config.toml
num_hidden_layers = 14
hidden_size = 384
n_experts = 16
experts_per_token = 2
d_shared_expert = 0
hidden_act = "gelu"
router_score = "softmax"
norm = "layernorm"
norm_eps = 1e-05
tie_word_embeddings = true
max_grad_norm = 1.0
max_steps = 5689
dataset = "wikipedia_en"
Below are experts of layer 10 (counted from 0) of a mixture-of-experts language model. Rows are named router (the router's row for the expert), up (a neuron's input weights, with its number), down (a neuron's output weights, with its number) and show model dimensions 0-63. Each number is 128 + 32 x the weight over its row's rms, rounded and kept within 0 to 255.
After each expert's rows: a language model's description of what the expert responds to; "comes before" lists some tokens at least twice as common just after its tokens as in all text. This comes from a sample of Wikipedia text that the model never trained on. Tokens count by the router's weight.

# expert 8
router [112  63 135 127 136 149  89 138 138 173 186 127 175 113 119 120 132 121 151 116 121 163  83 115 153 140 113 160 113 168  66 130 107 100 102 130 183 169  46 167 147 108  87 124 106  96  60 123 108 210 142 119  78 121 144  57 113 112  83 106 111 101 122 172]
up0 [224 130 165 107 129 168 125 114 169 127 156  94 112 118  96 127 130 157 147  51  58 154 152 166 143 157 119 106 140 165 147 130 133 114 128 168 236 136 135 111 148 151 116 141 169 160 128 133 128 169  92 125 110 154 181 124 133 134 150 150 157 145 133  70]
down0 [138 116 146 134 108 104 119  94 125 144  71 118  32 131 240 151 170 161  87 131 142 108 101  80 151 137 110 126 141  94 123 113 118  94 114 180  88 200 152 132  66  92 115 145 121  73 116 102 132  89 134 140 107 127 118 130  55  80 150 138 163 159 149 102]
Table pipes and column headers in election and sports tables, such as W, Votes, Candidate, %, plus possessives his, its.
comes before: " |", " ", "s", " was", "%", " is"

# expert 12
router [168  92 116 142 152 147 146 144 119 166 114  99 141 118 138 143 100 125 131 147  72 127 144  98 191  94 118 108 136 161 120 100 122 155 135  90 114 122 134 130 141 154 182 132 146 119 156 162 141 175  87  85 147 144  63 119 182  96 120 101 130 148 209 131]
up0 [177 165 139  73  91 106 123 131  95  88 123  88 144 145 134 124 167 169 105 112 145  68 143 111 116 106  88  75  92  71 149 116  91 128 150 140 184 118 140 112 149 136 148 144 100 129 113  85  99 174  93 234 135 124  84 136 103  93 130 124 117 123 108 165]
down0 [153 114 171  77 135 126 175 128 147 103  72 124  73  86 150 129 117 105  83 143 142  73 137 137 141 119 190 139 133 121 112 143 126 215  88 111 113 164 130 111 100 123 144 149 146 111  78 130 130 183 163 101  92 150 114  88 116 169 157 151 129 119 113  95]
Tournament and season words and year digits in sports text, such as Cup, League, Championship, season, during, 2023–24.
comes before: ",", ".", "–", ")", "==", "==="

# expert 14
router [168 127 197 112  80 136 101  74 179 128 102 140 112 193 141 120 154 152 137 154 119 108 147 101 101 139 149 211 113 119 156 119 156 172 175 129 143 172 140  80 122  88  88 144 130 130 178 155  87 113 144 105 136  90 114 133 115 141 132  69 129 200 115  86]
up0 [218 129 132 147 113 135  93 142 122 134  55 113 144 187 136 166 136 129  83  96 100 114 147 154 148  71 195 208 154 155  83 182 199 131 111 145 129 147 115 147 134 112 186  62 109 191 125 119  92 116 174 156 111 121 168 122  87 140 150  57 128 169 158 101]
down0 [153 107 119 130  99 120 161 126 148 160 171 220 187 121 179 161 158 121 155 110 172 134 133 111  97  89  93 121 143 124 142 139  82 114 128 181 149 105 150 143 143 145 134 177 114 123 142 177 155 164 100 151 112 139 109  86 137 120 152 146 162 113 138  76]
Tokens that close a line or table cell: final pipes, line breaks, periods, closing parentheses, and == heading markers.
comes before: "\n", "|", "-", " The", "==", ";"

# expert 6
router [ 92 135 166  97 118 102 136 147  85 110 121 120  85 111 122  97 147 147 105  95  64 144 185  93  88  92 147 161 160  89 107 102 160  45 130 162 101 100  93 140 133  96  86 110  62  96 110 139 112 139 150 116  84 123  88 168 145 148 113  99 179 148 105 187]
up0 [229 113 138 128 161  99  92 115 141  77 114 122 126 132 121 115 104 129 167 131 147  91 147  82 108 192  87 126 112 159 172  91 117  73 126  97 172  77 146 169 148 129 140  70 135 126 156 141  65 139 100 170  99 182 101 118 116 151 127  89 111 131 159 127]
down0 [161 119 143 117 107 167 148 142 155 116 124 154 201 146 182 114 144  92 163 128 148 133 106 126 105 123 162 100  92 136 116  99 105 149 126 110  82 114  58 112 129 114 133 111 187 157  98 144 120 170 186 130 162 107 125 148 137 142 159 111 127 133 130 115]
Auxiliaries, conjunctions and commas mid-sentence in explanatory prose, such as were, been, would, but, than, or.
comes before: " the", " a", " be", " that", " not", " been"

# expert 5
router [154 107 116 144 132 120 124 153 108 114  71 121 171 121 128 185 137 115  83 125 113  85 102 125 184 117 135 110 110 140 190 128 164 103  74 127 130 166 163 184 127 129 153 108 107 104  91 101 100 147 125 115 159 132 167 118 146 130 157  70 161 137  65 104]
up0 [189 182 140 122  73 146 114 186 156 124 118 186 207 150 129 204 153 117 112 133 153 122 182 127 120 128 144 131 137 135 145 157 106 153 114 173 144 165  90  70  88  87  94 183 121  99 102  97 164 113 134 138 101  89 158 108 114 150 109  85  97 124 209 151]
down0 [126 119  95 127 132 126  86 114 145 127 169 103 182 133  83 100 175 162 148 142  53 158 141 167 167 116 178 160 166 133 158 107 172 136 167 120 147  53 173 127 117 126 112 129 153 176 116 140  98 180 103  71 103 136 175 157 168  85 123 100 160 174  89 127]
Nouns and word endings inside names of institutions, churches and roles, such as government, Army, Presbyter-ian, composer, Foreign.
comes before: ",", "'", " (", " and", " of", "\""

# expert 15
router [116 117  86 128 141  85 128 120 139 127 141 123 157 110 124 119 143  74 164 123 119  96 100 105 102 130 146 132 124 134  59 106 119  90 185  98 154 153 113 109  92 120 151  79 148 124  74 133 158 198 104 106  97 130 146  89 172 168 139 177 128 133 112 126]
up0 [176  77  87 203 144  82  99 143 186 150 103 146  75 116 122 124 127 131 125 126 102 107 122 107 102 146  99 139 148 149 131 127 135 143 113  97 177 150 120 161 132  44 148 173 166 153 178 141  82 182 135 132 150 137 168 134 103 200 126 131 151 121 180  68]
down0 [146 119  98 125 245  99 138 151 149 105 107 144  67  97  93 128 127 138 127 126  95 167 111 114 121 190 146 124 106 119 148 146 123 164 146 109 111 128 165  74 103 206 103 108 146  86 112 100  95 142 147 106 126 166 143 107  99 159 143 192 166 179 163 101]
Line-initial dashes, headings and field names in infoboxes and lists, such as Coordinates, Genus, Website, Place of birth, ==.
comes before: ":", "-", "=", ")", "–", " /"

# expert 0
router [134 164 131 129 128 159  93 118 178 104 102 180 131 166 121  85  72 163 140 163 104 169 167 174 149 184 215  83 151  85 120 110  74 161 132 119 207 151 131  92 103  59 167 155 138 115 107 136 143  68 130 134 116  89  89 142 156  99 156 169 122 118 149  96]
up0 [149 146 116  90 101  83 182 139 156 146  95 124 157 148 113 103 126  94 162  90  68 137 169 144 154  91 141 139 100 143 141 129  93 161 159 118 107 150  95 147  52  93 131 124  91 161 129 127 152  79 121 113 132 149 167 109  89 179 200  90 113  95 157  60]
down0 [167 155 117 143 180 114 119 174  99 112 118 140 184 147 127 132  85 201 133 165 180 112 191  81 149 133 145 116 109 132 104 126 122 106 146  73  81 122 187 138 129 166 130 153 168 157 139  79 168 132 138 149  62  81 147 128  93 181  79  96 134 116 112 169]
Place-related words like north, western, South, United and prepositions in, on, of, the in location descriptions, plus infobox list markers.
comes before: " ", " the", " States", " August", " January", " October"

# expert 1
router [156 208 129 163 178  98 152 120 160 104 122  63  81 152 100 197 101  91 186  98 128 127 167 119 177 148 163 105 128 134 165 163 198 114 118  88  77 100  89 145 180 152 138 124  97 132 176  94  88 105 110 187  98 166 141 103  98 134 143 129  80 147 135 116]
up0 [239 149  90 137 163 109 101 135 111  98 113 143 113 119 127 111 115 205 109 138 119 122 118 133 126 128 125 114 118 120  96 210 138 134 129 162 101 128 165 137 112  73 115  91 152 117 130 131 130 105  69 154 123 106 116 124 155 117 135 135  85 124  99  83]
down0 [113 140 150 206 135 140  92 122 116 127 168 144 155 110 180 109 153 167 125 130  98 140 121 137 153 176 159  71 128  89  96 142 130 129 140 103 163  70 118 181 116  91  35 142 115  64 139  45  31 127 149  89 122 140  83 130 158 101 178 153 141 210 151 111]
Digits, spaces and dashes inside numbers for measurements, records and table figures, such as 35.2 g, 1973, 41.21.
comes before: "1", "2", "9", "3", "8", "4"

# expert 9
router [ 94 131 104 138 119 118 100  95 123 106 168 122  97 109 146  67 113 142 145  96 138 105 105 161 144 102 137 149 126 164 131 127 124 100 148  95 124 136 145 134  87 112 117 118 140 111 122 132 137 120 202 127 123 160 114 132 106  85 136 156 117 127 148 149]
up0 [137 162 138 174 160 156 163 144 143 189  94 121  96 110 131  92 207 100 103 124  99  91 154 107 157 152 144 160 129 128 178 126 120 189  95 183 169  97 100 140 228 122  76 124 122 123 141 158 121 157 176 137 124  65 139 150  84 105 116 132 101 117 108 166]
down0 [171 187  92 155 153 107  86 166 190  89  88 137 152 136 236  49  91 142 169 119 157 134 148  73  70 157 110  86 156 151 185  90 146 106 144  99 164 147 124 150 123 107 156 159 114 138 142 122 151 112 156 151  89 144  94  75 105 124  95 142 141 133 120 103]
Adjectives and modifiers before nouns in running prose, such as heavy rainfall, secondary characteristics, other people, high, local.
comes before: " |", " and", " for", "%", " or", "ly"

# expert 11
router [178 142 121 124  97 151  96 134  81 145 157 114  87 124 136 109 145 149 164 117  85 139 110 142 108 145 101 112  91  85 111 164 109  74 172 119 116  69 121 174  85 169  99 131  88 135 113 117 191  96 156  98 126 154 115 142 166  93 118 119 155  98 109 132]
up0 [143 177 128 108  98  77 119 178  63 152 112  72 117 142 120 106  89 150  90 204 157 175 135 170 152 184  99  75 166 145 128  93 147 106 126 146 143 135  62 169 151 165 159 137 164 122 133 117 181 142  59  62 116 124 156 116  97 123 174 102 170 134 154 126]
down0 [116 139 138 135  90 126 139 143 117  91 166 129  99  77 183  91 106 166 173 113  96 104 143 118 155  87 143 146 129 126 180 133  95 102 118 125  97  96 106  72 136 140 162  83 136 154  99 146 148 121 189 170 153 138  28 107 128 132  79 174 139 126 135 130]
Table cell pipes between names and countries, plus articles, prepositions and colons in prose, such as the, of, a, Full name:.
comes before: " the", " ", " \"", " W", " A", " New"

# expert 13
router [107 104 133 112  96 174 120 171 118 131 122 161 118  94 112 112 128 174 150 146 134 117 103 124 101 118 112 125  93 111  92 147  91 139 134 139  63 133 131 123 135  87 173 210 159 141 132 170 129 130 128 146 152  80 113 122 130 129 118  93 153  80 168 138]
up0 [129 135 117 114 146 126 159 188 149 146 136 113 131 119 121 133 128 174 110 154  55 158 191  66 159 117 172 161 150 152  97 148 135 128 124 129 148 121  68 169 131 127 139 119  59 154 112 163  99 101  67  72 101 106 122 118 116 147 144  52 184 120  92  80]
down0 [166 124 134  93 130 150 104 172 170 195  92 143 137 139 206 138 213 229  86 142 125 131 131 149 123 116  90 198 142 174  98 124  74 145 136  81  91 204 160 132 117 126 109 133 152 124  94 137 116 108 145 157 101 108 118 154 117 138 152 115  98 128 150 134]
Leading digits of years and dates, plus time words, such as 2004, 2018–19, mid-20s, late 18th century, March.
comes before: "0", "1", "2", "9", "5", "th"

# expert 10
router [142 158 173 133 106  87 123 139 152 129 152  79 136  91 134  99 113 122 117 124 168 117  77 104  94 135 106 111 123 162 121 114 138 108 119 110 127 109 138 151  98 123 148 185 176 138 134  99 102 144 137 168 151  99  95 143 157 114 131 145  79 134 130 126]
up0 [184 113 135  62 122 158 199 127 224 162 166  97 165 103  89 114 113 179 149 116 122 130 113  69  98 139  97 153  80  96 151 105 172  93 163 104  77  97 115 157 122 157 126 154 109 104 166 108 129  87 153 129 132 147  77 130 136 152  86 150 118 116 128 135]
down0 [165 198 185  93 100 139 133 141 111 214 168 115 136 139 193 159 110 118  82 132  91 120 110 148 109 119 133 129 138 102 122  98  62 140 136 107 125 158 120 120 138 108 150 135 141 133 172 141  68  89  75 110 113 159 134 121 103 170 137 121  87  92  98 124]
Past-tense and participle verbs after was, he, or to in biographies, such as promoted, released, served, born, known.
comes before: " to", " in", " by", " the", " as", " a"